{
  "moe_layers": [1, 2, 3, 4, 5, 6, 7, 8, 9, 10, 11, 12, 13, 14],
  "routed_scale": 2.83,
  "init_std_router": 0.0312,
  "optimizer": "muon_variant",
  "train_tokens": 394000000,
  "dataset": "wikipedia_en"
}
Below are experts of layer 7 (counted from 0) of a mixture-of-experts language model. Rows are named router (the router's row for the expert), down (a neuron's output weights, with its number) and show model dimensions 288-335. Each number is 128 + 32 x the weight over its row's rms, rounded and kept within 0 to 255. Numbers have three digits each.
After each expert's rows: a language model's description of what the expert responds to. This comes from a sample of Wikipedia text that the model never trained on.

# expert 31
router:134144171076136124164123110159067111113080178146204148200152109085117120145161129140173089103111120125088056130155127206157081174183144073083116
down0:137103192086147119156157149113130168082097156119097053076211157150062151148131128160111121092143037137140084079083185106144161130120133213096155
down1:078140104152117117155130128172075172110127136129113076073145076153130121104111132160108114131130116092090177112125205106175125130079102148104094
down2:092087117146131097022090173186141128127136081133104174096158163112154163103101109145133128132055115147162139063067123160153192120074094146145180
down3:118114074139101163100153168084103140138095126135154116119176169148168106143060121113186157178146121128140104130117144173193113145167158128130105
down4:160139167130033136121139147132109178107105108107074171083141076142075107120124127111146106156128116118138136106163102168134116128150111158147113
down5:172157116178156087118089094116122113190099116124092175135122095152192114070067139103116114172146080105161113161100108127118128144098112053138128
down6:127080171136115112102090101090114140155134144157128149181148102088131109152087077118148140070160132165154152193141057095110124082181105106127126
down7:079166169180123137115112169081154098079136102113083132143130141106123201097128111104137116172121112153121115091136169172165156098149140017136109
down8:145149093101139194153111133198123151138131112079137090093104111158186099143204121104153176136162190124113150125161117149125100111137120104170129
down9:150154130100161133184125110167135157106125165102167140109188101115152141139146103115104178112169119158135125167083166128104119167100152102125088
down10:170127115079123132094103175165130160116165091113107104162113153121176132065169143112124105106143190138096144156068164132194148117128087110129142
down11:077154116094094129096148160121163098154136116120074116137087072090144153213092150143157113097159130106158087142193048176155145125130177146138153
down12:128167087123134158126139092106134168145145172147155134106142162133105124094050101088149133104126176086118127112179113118070110133091156174177126
down13:160164120139164124196090123100105146101128064117180083130084099092124097192183111126155112134085099116099079124129110047108133145199100126178151
down14:133066097127077135139073099129140138123148161185117142131191057123124135119128116104114131158118098178124088105103117084112174155062133102097124
down15:148157112063101120100188132087100126117122120158112085133116103115146131104173174137079114175165135199115120095165101092152126128071100085101142
down16:106164164110085124152137085161111076126118164194130096126096116154128102119143093150122105116157151115129145101104075131087116140123131127156079
down17:151147066088133137155134135108137178149099133205105134176162141100184089139140150166098107123129154134133154099097039151128122121119122179076126
down18:151106119170103116102143073094146121105082113149106151129185157119160159118158121122095124140185144188147115181127143097168131071154160169140161
down19:103116136099113165144132094103098131144214160091139147114196136083097151129124065106040148168128145106140121152109112152146067133091110125142112
down20:138083175150156134109137129162125218086153123104049138115153169101176114123110106152098121084155181152105135142123107140122138161130159133124080
down21:083128135111118095087170134156131090127134104147089158084156112112122127099131151184151113128206226148118101110147142220126168107148141136099121
down22:116109101100086113190127177096159107140135133137108152214131123134152151111169082115123076177140126093146173118180127137087083084084119116210124
down23:165156131217107122109101151132121101083144116207231146137124154100169111155118078102134108122112068067150124149087123103127106135108129081094148
down24:103090142151164137093130140155102179129109137126106150113140135190110155152121099158118090133126121149115099116093122110168204191157156162150168
down25:166150112147127132149099122093117083132130111052113142137146125159069086087154141106140114116125117125141078139131144121148137172137131108100115
down26:157096141122161119101131167205121161127139136102083147140119089100105091135119130167171124168094101140145109153121160111123167096146179081108101
down27:084101131133165078115126145137118109104138140135144124134071101087114117118113096071165156098217138124088063157114153143114076183148159103169119
down28:134178170149069146077094123086100156116165121090196122090159190147172153182133111165150103095158126141097135131089119084151169122144078113110109
down29:133088096128092191084088170110132065113158083141104186102132145122117127151077139173094102101143192118141094106130091128065162134187150128152142
down30:151089096163091096150148148103116107082116164136128131079139105160081115145134128160166085196125145105070150138218092132102138188132085135100136
Head nouns of noun phrases. Head nouns for groups, roles and things after "the" or an adjective, such as club, band, prince, company, species, politician.

# expert 12
router:139152149132162087157111131157062200117096151130128062145144150132135133118208145230132096160096141078157131151111176148159138160093152106100077
down0:126097130092054122116077106119157125105123131101144182157118134165147115116151136173067113094087114142124170120167104119110094170091100123149188
down1:136114164141153102170126144080088139141127140149255142091097099194090162058104177098135146083116108180148123148124160185080089118136180192098148
down2:093103133149117103141112129156144093121080139064186121166158192144157157103116101147149148103194169148116100051086174117126116192091113146114129
down3:171131130116156111168126198095155067150147086160088111153153148161115118184145102127159136147123110137138148158174080104112144080126080138154142
down4:119166079152140137138096087146192124132133069045127119078180083116096114106115147117097050080119115145139106132145102177056148120095118165101133
down5:068062100180163148122122094103093152136095178170141119074114138146101162146102133104138168091175139167186128065087116148134151142187106105106164
down6:158127159201105125149209132132177153123115179145136133129128102130056187160135156127097155119104115119100123121098106136153076132147162077098092
down7:102100099114110166099151148069162137169146142117154137144170158121153116058129138110208096143109136186121137158173060058084124115112142093209148
down8:165058147158083177107120109117181089164134141106165073133103133072140106064124103126139135118135134111164130130180105144101145240152169118101107
down9:112156122121065154165165162131158130137100095112111139100125127114139158115120171181165184172142198114122167098071102139205108124110137106079088
down10:169140100133153130123110139178151133122154111131100075138074129092127154165191107109083140115176169151086076116148132177083127224052132128144159
down11:104160145120153133129105126141184101118077065100155080127149119121099158126170085137192176160175139154105103085109137142136134131162175199144109
down12:166221090100159167123118106121112142128104192134112181120173155118109125151065088117125106187116103140112087175089134119130114156143082085116128
down13:170110143120084138080168082139112138159134153136136098164165075124154129142152130110105123136120095155147078101061160133113084141072103133095117
down14:098106149113115125145156144085095142190156136135174099149093072146142113139132113165104150106081186116092141150151147164163143086214152065054081
down15:038170136126101107145139067123160119110121177185078131075116104096112138172052136117120184109112133176130169101143102159104109123107211146127125
down16:161103125144124070081159133100159134181087165065128091185136134136104069113134111130160094119120203134116139156109137149110175147080176121151120
down17:107099158122088092152114152110104062215096161169112184144144102119133147124141101126110140130156174066132128119136105130125088108134153095112078
down18:203147073174122110096126134086206060111118137049150083133113171107159103119146086126171167075133122203126180135161146099131106128111148091141113
down19:103122116149067209176100169138155090127168130101102162084122115173151127026125145161139128135153127108090122174133152114130112100156168113099090
down20:120083085083118122119146166151104157160178122155093186132065106104142103061117113095161122114115124141137146161129189117129117117137124080104084
down21:160048122117106117147138172129118129130120110104140058113069182084078168039133181149142180148075069128147133094103139161114132117132135134103095
down22:171139129141130130157166108154108145096171149127092155131143139113239158124137134179142155084115112135106173164074133133141127090096082153150151
down23:123172165100097074159083142105148164118152068154079086113136132129134126119129108133175118167113139202118140199078136117182096176063110105099120
down24:125169087120118063051106154057086108096095208121119179080084159092084112118135117124083110121154175122134120066103115139121137152118127151139150
down25:136113114069181087079139106123135139125103113169059226155114164138160047120112129149142183121142139111174130100143137199107131098150102166139096
down26:152108174193080168157126087147167156187162140157161092148113094109124187087140115134144125121112194103143128149135089093122183130149127116157113
down27:125100132156152179038163160147127118162147171160104149165083163147114192096119162154119117148180154060132114150094104169157132115126063124096119
down28:103119113130153157154139122112071151090075169139124113124129136096165189191170184096126118145123145153062122113146147175090090158108196182187157
down29:068090107083141123129137083123137116137096167096074155072183171122175100133148205118192141151148196120159141194171130142140089153127179076160128
down30:077166136152072159127103105119123094233081134191135124076107131186088153133146153156094086144194118098190119138115130128150164100128165039114089
Common nouns and word starts. Everyday nouns and word-initial pieces after a capital letter, especially kinship and role words like mother, head, chief, daughter, West.

# expert 52
router:092150146103164156132108131093073108165143165162146107094153056104110170155140078141172200114117133113131134182112113116139102147089190094089086
down0:070152181168177119135131169129127165112094113135104167083140050156148120135152172179177125092135141117058117151131167113103167127128144093138140
down1:118152123140120120147148090124154149057254178111160100074146090189110154150104148091154119141205150131084183137149085108097177149138088140072119
down2:113184137136178163108162133096157124149117175124116133097105160150137151191127201163088075095180121115095145126184144175145166098091099120106162
down3:106111150142182143169110174109090158151139097134188130139136146163135121092211134092206123066105161152120109135138164140170133154105095141116132
down4:114145081166100072121176191117137153107152093127126166140178099142177073143117157130116116165110144096085066124120117085181184170085167112150127
down5:094120154127178139059112121098144131098136085124073184143119163127096100163078140153107150130180169126115163133175182120132179135173166159110185
down6:125146077096147138173094175141126139073130078115106160139159136128115155122110149126140189149159182096112163171152087189121159054114125139092129
down7:138080112119215101132091147161162170112128111082146150185093146132142114109143086152204108119142089162134140209053185086082066133175067122151099
down8:186135062073060122115120144124152131124119099095142109102122120100125133183121075156088160122058163142070159118097122145080076199168101088131149
down9:129104108186117089100105195142147192188131107108148156076169126143068126144075124105115160138142101098115104116173104110107122077143129150167140
down10:129112166198088094107170169131084144153122102102157097166138138116143127186129105114139117128129134151103166157149130136107073121156105112137151
down11:164098130123104111121110091157109177128131117109156145151127151083154129090142194136179121131113148124121145103083111180110164142159144079109142
down12:174143159110131119116081113150169132173121132082139138159127170162117123048116110111139103123095117115051121126103158090117157094139131113112116
down13:094131146086138162114076107144130159080108144088108182081127170161153160211102205170112112136126122139137195165128108189133232179138089061138123
down14:154084119139152226188149189093157109102090177144092165124106147084114125113078145165135151113131112140144074077178127140148156102057076153102147
down15:098120180144173167077097150154188128133133163165143140126089132103118146109125159133076173154114134076121187128132143132160099153109098117142141
down16:115148129186133094127115070170151152152133181085113126149122117078095118111152118118179111133153154122069114093155172134133100109122110145096059
down17:095177134165158159129126179154079082174133151193132113092132119190132100079101115108055098096148113127129121094133123206096096129150103132110145
down18:081138163073131114157130127178116144195118186143159209084100123091074206125136133160086149145154135087142159123130103140102164090090161177126147
down19:039090088141163144173134089121033103171151112147109110119132099106181120153124134143059144133088151141072095081113164157118139138084175144091137
down20:152155154153160126144107208190133179091142071110146120169151152123140160090079116177140155188159191148069116104087098112149103124096167028104105
down21:112103140171128101115114165091140138180127145192099154132152089103083134128140135139094093060135121145111149068088160087174146144185117139102147
down22:116124155118103155105190161126084083172194109136148121148147165137183109166091145107127167133159072140033160072179162173127059095100130142127116
down23:075108102042108142092112125074078138163146130175127127140088127099114081164068149139133129153149124160131113143124127105091163117092146171127178
down24:177141140164122106128178075151107102142135115137127130177089139117117143180063091133183139133073154081092091105112084064100101076107075110144124
down25:114117081100117065087140152135138188087157088101150190198148179147139127176159113148187138134106156152123210153110127092131135118115083063202120
down26:102076115180138111173122126126158133114186062080098099091101089114164114115106112090112153174135127150120135189141084094131173104161130110137104
down27:097053138168126109100127205103156121111106160136146095153152160078039111127133106182136082161134171093113120107103119149116126087144189097170106
down28:152159127091082151094158098114107173119132156141104144139157120125150125133092115115057183145125154156161176156122140134133082113147175117138089
down29:093137127196113127131135117101106152153121191212149147157125112112100162139121085080138137151170128123136089105142113147089142157122152072116120
down30:177117130112110097062138156197135104120147115116128119147121136146122139100095126147077150157113140116098104127121125142161142105111181127079131
Nationality and ethnicity. Nationality and ethnic adjectives such as American, Jewish, Latino, Spanish, plus possessives, his or her, and section heading markers.

# expert 60
router:139113081103130141141162141214136146160111180164161078145136078148159119127103075160149122165112184202101135126133082118124139169164143117147105
down0:122160125150124088176131159110139186052105186127117104072102099138170117121172113198097182083151123169150109112089172214170088191137132158084106
down1:063184143143175115094176188136124163147072114131143094133154115085096148107093180082132112176169117118118104117141109124090092161162182054115142
down2:093185132121165106142154194135103169147159131058132125159159127060155044171173170138137164185104158141159167145089131199133125093166131153118083
down3:144164090141110102094079117086082127181100129118148168115108113121169110108117094134182174154091141142132103119143093125156143120079122181136169
down4:175097148171099127150131137115135140130070101053113094078089085210169116097083199110132092146143189127138115080208123141160154146152116146165132
down5:165107161081120114147106108130135147102109168122159150145080162131154100053139114093103109159193128109130118125149100163104152215109146159153131
down6:170149161135112112173092160129127190121183083113160092179131169181086164142148116115118161066103103164119134154134153154116143098126098130097077
down7:157084117162098118197092139183098084089130123099099094215137121161124181125104146121153140155146099162175109096128159133117154096100121182143099
down8:167117191154145141107111021181105131116155123122128123148114114153056134072119170126154158068070086143098114133077102123119116177107158113128184
down9:082103106140162120131144069097135137121176092096128128098112130084112139129150106188101119142121132108119157195179160162123115070110140119169129
down10:174141121190130136190158158056100162102126150085119166098111134120130116099142131202122123107082122124174091087159149120158167172128075147145102
down11:148088113147115187136105085110107154178094077114114114207137131105144099197210144105108159162162155126112104166151148092142146151116092143137133
down12:156052114191104077128191085122145136107164109118121162131106115093132110172152080112134140212137110163126127127186136094160180128110117177172166
down13:083140218153100136060165168115158127147136162097188132125096184149182122033116092134118074190110147095104137124117169087086190136109069126091145
down14:119140155134138151161155110070162152146067130120110143091144095130105094135126127141139158156103137143114145137138123072117166050131134136163094
down15:119123116151094152120119148189122151099101130134125119105122096126126086137173078176127132151124054121136137112173142143155119127130177150089151
down16:076102130122174142086144101162096159177099092140128115101173122103103116080158118074113134149101128129157155124139083057152127140093099098138137
down17:148147186129180128163118151166084183135164188129117130172111116073119100136153201150173122100167099075083099111128134180144086162149116104078163
down18:167123078145081178097163122115133091133136152167092159107105104137168151114069098167160155094194095155132153159142127177090112167157140117113186
down19:123076131114172122107153174112161155060165105111137119162154073121137135114123096084087124087186106160148137207120073127070148175121148051125164
down20:124088067132156077151098165132092121166137121221108110094158164129115112160128062135067155164133077133100072113152164114113078129100153135137099
down21:110107076201174132076138136111072159077125168138136133132158163110101122109143137112135191153189133114144147134156114166133082105179119153120091
down22:182150091207114100094127127108128131174164104173190097139124135136080137126124146188116125151154086122105108127119096129146093162141134109138107
down23:169146127096150074147115210146163127151107134112175047170179141192093123155141123133116098150098104160131187191121125117121101125118098098111122
down24:107041041150182107128208140140078081095144166154101126151136118122114145134135078139178144117130159082091113137061179066111168150135082167111154
down25:161159156098158132114129139153126060103137137111107100177082122161109066207126115059159137155132149173135097097084129118164099161110101088076100
down26:074160121083189089172104093122182166157236197130111209114130147121094198155072158087166169134098136104132132140095133103079139145131159105157176
down27:131139162114128140116064114174098114086130154146099220155147158100092088146197181153167125154162120077147124129169154092108143152108122084109180
down28:061161130136025160115136063090137061085114122078131141086122122147173116124152165152135145066142129124102109163063099163079130080163094155150140
down29:079128090087131124150149155082135086149181150127174131109128150111140140068146119096053103159151160124156099167074192159163151100102125130206141
down30:171081137112122127134128106132184175083154091114111181144140155133068228088104151157127114127121109149114185120104133108101167162154061113084100
As and possessive links. Linking words like as, as a, 's, His and quotes that introduce a role, title or following noun phrase.

# expert 62
router:085135147097120176147085157141094179144098147146130041099154139100081124108185094115141113122130133113134170142127150123150110116135088098100174
down0:182158160182088104141147124146111056115124149085127127116154123117181086133134054081143122111109090152143121138187203080074164186129092110129090
down1:144147147157144099120119155119130122028082152134099129105149140113132163122148092135083157116114132162166149142044162159145080101155096183069214
down2:130122111180146119155117162048123127121120097174144073121195135156085121099143171130151172113110221178164177104143085109126130155127138123180135
down3:114107106124097162180198134071151169114065054148127132149133121110172056106152172123163159099092070166183106108115147134075109132119138140135119
down4:127081096141144130106136113140107139131112161113132109141030147087108147176170104148055134180138118096108154161113137086177138132140144115134115
down5:109068147083121117160129173155137154131100084127150157088136122105141159115103126124114198132093151147141138116067185044143146125159086126197089
down6:127162070213088127132180151146057153142135100141101107130113146134128157184145191135104135179107116149135125187120155209161156117086090099087100
down7:099158122119108147175114115113068168167113156125134134176101111113115128133131115168128155134131119183191125126083173121215165107130076155116112
down8:160090109147103111159070123167111122109164113172057140165153125108117101120143141125086184130150135135100165110182087136088129110182140115134144
down9:134082133109090112141172140207099129152148082116098200129125136190105160088145177134121144080117123143168132085145093068103110099058105074089173
down10:101137143164117141104151127115122108147145155099157056171180166138140137123147087131148143131141182106133157145113123189117127116091125201117098
down11:125134101134130207133190151166135099116127113176126114110114136117200072129116101097102131173128120119118094101128110181140120110169090156096111
down12:172155101104150125113132166142125125165081148129107116168116169138137123144177068182129142060155161123123170099153178127174153152073090135102094
down13:117090105171125135150151111118165151130151101103166219142076109120145109194169122143106117161108153126114160146136130119105102146164199116152088
down14:098130111163147092101106141113162121162128089099135144190140149092122137158135151133134101073153145152090194139115117165130155150126120162114102
down15:123109202157115101181138114132149168146108134142136190182152120197173083183108142097137127129135133103151062120156142126089085129197143097107132
down16:142105120119123092117187153062112136150206117117151097139134086077198134121140094122090100174131135114139195151093129151103158151112121131170122
down17:189082156122146137110124122101205146065097121168072098119148173080083135211183134161147135098104153134171182114113118141067117134070100141144182
down18:128124160096163160113090128100138118166149189178101105118089146154128106144145154135176101145140165194086156115143099122158140151138149123148172
down19:129137159118103085126116041079093212109099086124092101115130119127113127157136140123116078115181134150135105104112126097126159142104109132133184
down20:137170148166143103065152177178161153129087043034121104137178107143069110078149119144092096135094130101141155148148116126207153133215144148181098
down21:105112163132162092076168132182103105096142106096144118115100109134041161143139104149086097124172123095156125079194177165113180143129100168158151
down22:106154155132140178109137091104121117105126115080162068135166145111142223128152084156105172151142158155214106158140119087112114143154091107162096
down23:099150117108144211075106157123106179139159133109138146131154164167150187100125109180139176137126177112139106179162207123156135119173135140186115
down24:129209177112184167173173105143092134134122107117139124119117122149106120133141148161165098104155097100109072121148177137151097086053119139177084
down25:189162121142161144136123091156134169158122172137070131077139133172118100095129092156218084163118099072135104111167129128183127044110160115126133
down26:128083084156133154190130164120120130112097128119106189051169186105161154112113153138096126131098150095109068171116137153137120180126126111128135
down27:106145113132125156101119129092148152148101100145109130185137125118136166129115063164078116098123116158085126114129106131105107156123099125085133
down28:121161138085143134185133132119156103147094082088109110146120110181114123145188190095079079141111109038099094117135154174114139191141171095120161
down29:156119106099140128111146148129116108096173137128127114145094104106100183163187105115192092099157097175067108158095145149147104110075110152131128
down30:067096108092149130170117204118101108090145072109106113159172108105130108103143145109119153148144130162156107123159093093077134166114157134091070
Personal names and surnames. Common first names and surname pieces in person names, such as John, Thomas, Smith, and Small-wood.

# expert 37
router:165192140053109140147072108116137137102102148087215109187120104168141121142115102178142144119120156096140102136091123112116150132158148054131158
down0:167049173137187133056108123162064155123098125118133132132150128129171105168137174115113106119104141142087065147104120149173119135051128124097108
down1:108106153123144135204103098126112106168100163154149122161128181142055076124137212099104153164140095077056121105200137188124126174176094116125133
down2:188065110123103169111101161137119095147103146130106155187099125128120066121188054098162076124068092106143105141048182115209108112138149133152102
down3:070115116180190127124074142122087180161150107138118146144144135146095128167153104096133084154113113163108064131130186135134146166146121153124129
down4:085092131098113154077103151146140171170152115117087093098125164099090154096147112110058183119153072099196119092136080124114135139152079102162144
down5:137099148102112109169061148150138125133136204129160103108100125133146106140104129207111192119095131151134133151127102193091125159165157062134162
down6:176159148127191066165119118169107166087142099142138125105141153149119134085133118189104096109116096168124137129160128171195099223169115146087179
down7:111153165095117126110169165170130165133146092125107123086144125099121147079106125117123105136162112131100161117163083130122103141133137129119149
down8:144132076105146161074070100116150170131145146202138130131147099150143101099135129086133115077192126105082125122145110124107128138150128128163161
down9:139172184130217060115105063144133120098189176213125164108154140092089137093141090171110150099145053158132154087146122088107154131122115113119186
down10:108112181082149122104093216072126108152117104185166147145096138172117159139098097158187115135135114119123133157117130113146170113118131148163143
down11:095114125186082129126136102130139103147131126089117182143126077177174115085118115147114154096178112155100107110117142145129136114127177171142126
down12:127113140142114113084154173183116140141141132144151134137135153118104109117077140136164130112170098102161141179167085161167125139152129155105144
down13:087154147140144143146173087120148092112156093113172126133190176144124141127110189190171061149194155087114096106121119104106121120176099188131228
down14:153170146079081123098142165107151154134174162130153104175176164153108096112119149116145121110118166139134134120075126151135141120100117139117108
down15:071140110125113144095178121157113118134104153130153071084177111145114126091188182141136153157182135093151110054125179145136130143106099133162197
down16:153113132143190105065136077129118172133130137151099165108136105060108093111084111096108046162101085115118126129134103163119136142086097172149140
down17:090088137132117126110085120178094158136040103120100103132120120105135076110152168103104109103161122127182099172134129087104096132108135128129146
down18:164077173146083106151158145143149127140140058139144125146139163195107155135133104126094109090079150099111163113117121107096104164117066097109097
down19:137166086134139118169157088113158166116128099138134089156108154150079115183116100143115103106189115120137119154150147106166126147182152123120117
down20:108079140120094126096140128102144114054149103032169131116139153130175162175141124083131137099192112119157135158153108177124149124106110150132180
down21:092104047126136172133095138161096130144119107184123137143083156117158137121140120108148162164120126130132080115147100109162125098112152138154166
down22:152140109163169172121146135134152201139109173102144157086085110150177125119124147182162129081144165079136147096105151143146135106205139098161143
down23:121132148108119105169107134103127175095142097125149121086140112098130097155142132116160161102086150097183114109117212172089148111165128138163099
down24:153089096127094073130137150128129124132084112145088141170115094143141095157164167151185144128113114101126167100125118145123113091119105119160072
down25:108062092133145078108148137017137086148094127096152147072130177150119133127107137171112139096142163107098136157235109173120107110118139178180172
down26:093121095138083163169084172117129160153129196135179103118134086119162133210140074090135154130156119090107138142157195068125151154119147136142071
down27:123179154132128139194113088130115131170190097210113193177072183206133129102152085120151167115096134154097151085076133170071119137158106088153094
down28:096123143094077151135059125152081138107143109163090102166088066188159139166132113139166115102101152121111127126131143121144122152098135100153205
down29:110102105096097130156126121070144134092134145120121113146132080153160113104175143067155091162127145082120058160186110101084111093129134137137062
down30:151152133140119089112157135114144107179052165142156068144175122149152089082148153108110138157127129146133127141095096134198123144131074133051105
Titles in discography lists. Table pipes and first words of quoted album, song, film and show titles in discography or filmography lists, such as "The", My, Seven.

# expert 17
router:143119102015166047136137129185115102147070121158136124134080147134159035143180060177131161195079142161170113132162073121123101111117160079119103
down0:116106199149152146069150177107094173139172110115084115106124103119158110158139184088154086143148057081108155139171139103142144118161158116170147
down1:153143147127097085089135116152172177118129157106149105093129076184099112129127133077165101170060119126125087145169100119155103103150213143174133
down2:155162098122163155124164135107134141063147139081146196174149143053129209049156158147126166142104135110158131131141118184083133116162150107107119
down3:152078102150166136070175081067127123215183125182138084204165062181153135154115152099132203156119131123192149099111118136122151138143148110105152
down4:105165067106119149087127043202134120158126113172104148162093143125119080085087179175213108126080122115091071177135092114205102159118101143121115
down5:176109155130098122160196094167088104143132148104132118119144111102183162145109173149088137119138108152159107100113113126157069175100136141188120
down6:142101150137123169096126128124128152148137111104144097092123152129126147127127158129167130111135132070070094148115135175166132151174153122127132
down7:104153158105077168102135175106151109128139095159142181146201116121074072107124202084107134132160135069064129147103084099106086118141168080117107
down8:161146075103144100111127147127101118156153133142120179160164156127128204149089093107105120168112080117157094152126120109128096106149119161107134
down9:105162117172141156146079145130144171164098133170095102134129146077133160200128206112131165162137098137159136106126113127159106126120125144169152
down10:063169181134122120189145209131121095161088101120131106146190120159146103151123124109098075145150168117181146104099139149176140158191089132138098
down11:115210147122095128123129118121109160111129136118162169156126122123125116061120131195146169121143129118173108121154118096137126145139141134146051
down12:175139104197107115119151080179100131066140048126126091187090125133109127166185113123187182196114116128187094143153121095127129102104122091164114
down13:098132153125149073115170179150108167097090096117134115174106117165119059107149163118202112130153106182125079063065132114182197149139095107080079
down14:138177100144084139096190090165165115102114141104103143126144137115150171100122138183076152112118129132127139148091108120155098083138150165117181
down15:124122137145079076133122109078099188049176141115153133130173147098155090105142156199106099144095160081068119033126166149141151154122153110101133
down16:145126115103118086115095100167115143178091145100092125122110117134112167091152141076161060157106087147144156180082174104077129096144095162130141
down17:139143143159137086138122114105132078104118114080098054048148139116095109142182090136176162106103126082081175094103141104118148087137111099097133
down18:108070183164128158128100097116159145129135119141130061060150103138157184158108116101173158124093135176119085187105121082116111149190093119128156
down19:151098137171110136165126102134116127149070084130111119113076121203127085208162124130142092116149144159119143072152096079196078169108114110111125
down20:141086071105138172099154150164113147155139101191132111157154084177151145069111161152212115124099120215100114096139180188123127070085114162115156
down21:174145130161140120141147205088180151115116081168158029186096059170144170076156062118168122117031157154120160131164154157089132130101129154106140
down22:183114132162179095126143111129106134184207094116188083153132105157093107162151105136106114156143124102054100104159174197163094125165177143106160
down23:149090059058100123208102129151096126122142091170139076163111165102101142081126117193139138119082118130130132182170114152151149145098226099051121
down24:126116104142106109095159099125132143146112147136155143122177136140133136124092113169159100113057129111095146155172059098116129092183127118103165
down25:144104082106148156137151149110091188115108092118171188113208126089208075123094160126109110180075129126135107123082110147150165106137100129131152
down26:168075107148128155123152116224129132083130095132099125129101126158137172140158109145179146106112129119135099098184170189063150169135118135100150
down27:167165141181125090130177147184127196136111175147119106171162067110128062112145207126126102127114076147077114161171109148126158153156112114155188
down28:115134089104216145130122125088144104178070115161143078130132098103087138101106112127091126168137116133163167120141120077102159155159095159156100
down29:136169111105165160154113148117176133163111185138095121161103129141116098150136117123124006125111078151115152152101109147154161083124137137152165
down30:083136055133169141148130097127141107113126162122096157135080137098097084134048193128104149107108148176134079141153132083106130146168141137147144
Mid-word verb stems. Inner stems of longer common words before suffixes like -ing, -ed, -ation, such as discover, manag, collect, ract.

# expert 36
router:156178158165176151128108118142059122168075176136099139180116127132194123112119111102204098138167126099139128127152128152183071172207181134157121
down0:116083125136098121125135182116122129086122081146112143128142103132140173063086095139123181112126150125102109116149146126129169070144164110100148
down1:096190111164090208178153132070131158136141075104097111081167132072118114110126144107125157133144094128173113125109101134155152125053068101113113
down2:122117135135145200171133083158110113105115152171171110106194113162092153145077114129136098139111153134085163102114160180094093127176128093099118
down3:137194151161144124058194141082129127150171142146149135099119125142148122159121136116139167127159096173099089110153156111161185113176084104089086
down4:119122091089146138131158077099138118142181074089158103106093131096084158154144114124091106151196157146076205097144116072132143160086096155148157
down5:198079136114133158136138135140126121156125117101155172109133121157087166157147116106133104073167118140101089145105136056141140159139102140149165
down6:145147094137081185137126077139113106163092125076164107161115128107161119136091096133180175138091161121126105126149127068105096084163072118174095
down7:139127171146112081110135056092051117173136150107103085099137147118191131159141083156156105129091178163156132202126141127127123173124103099119172
down8:158116151201081069094189147132113124153145192146094175127125114129122144175135118098179081128140148135093139090147080118106158124174114123129176
down9:154146178102118143161119201132098145084081148111127164188138121136120146112082133139124112138114064154128140116070145133140123101087101096152147
down10:122064087132110143216106085188116094190116076151089142127094118138155187126177154077080132131114169139109125133133114118144136162082113164124140
down11:163145179048120114104124154141180124125115159071102123129092082177131079148147113202105116193082127140054113095088129117061123072123177131137143
down12:108149142123087127129161130089200115149148098202069140146116157177126101170130131163120076135100122142111094068145086169112075133115082120113116
down13:122098074149126107109083134102191120108140082125146180102120146130122092088130136129161131126101146152100125131112101119104149165155102115077168
down14:117150073082104092120188137115070141127152089093111099120193148083064094134176134192128171102199174108125097188132110176086142130089107109119108
down15:133120105112112123122163129109134166129167112138140090173106095151103104112073184144115092112092218158118127097132096178119131122122097148128174
down16:100143155088179082069170122115091082129121129125120179099126084163074170149118114089114068123114127116145089117108101170066123086094108126165163
down17:139110134101098212198096136127059108130166113159155102130082123149173195158066142129109089143093114122136153130112118153188074135112161122102088
down18:145050132117154087095122137143085148089131185153148096157143156080081156171167166146154134126172171102150065058152057135145156167111116090122097
down19:159098149087131159130124140188140136054145128117165140089117117110151171090132140121149147078079113089158046096152145110101121142144107115127099
down20:152132145108084137076051127130178140098139179153113192092064136127109097101132130108137090084134130110132204110193120133110099166108133095092139
down21:101161126114157153100147059142127133114145072072100114151128118133155094117116151145120158098118124080113130112153175159132139157149100120137099
down22:169142114137152119188107104104088106101144125175137121100125140100110178122147052138100178135138106127124130171167151130099104113153137118071102
down23:128127096144135182113150109154137150192165128061154111055119199090062143153150098093125112122172126106155150138154033130148219162112104128168145
down24:107087081126119146129127157176059084191241175174130113126168145139097132125163106154092078147119169163147106128127144122120109141130115199120075
down25:099099109121143211150132132150151153107145108193132096124119079147078096139128079147124169101117160173121120087100184142180168084179107083215142
down26:162111201098065159112118153091085099150041047096176164174143128100152160136161108138150093117051117115062134129113145100163129120092086120167172
down27:099073154141136136147089196102148104108133100116143107074129152174173109114150141163168138113119177161147151191131148155117136162070120080139092
down28:172123174094157161103120160167084110154131125080127043034095139149120102071162120184113079105093156097209190137045119125108136141053142107179190
down29:103201105149118121182136133179184213119099111169155136140116111124140132160145128083105163137065148110121162114189169160151126102135125079135146
down30:163162139136093163187049089118087110158101124141137143111100114142082125122101128115154137158177112105152150125128142156141137114144109115125144
Name-opening capital pieces. Capitalized opening pieces of names after of, by or a table bar, such as El(apidae), Ol(t), Kol(ubara), He, St.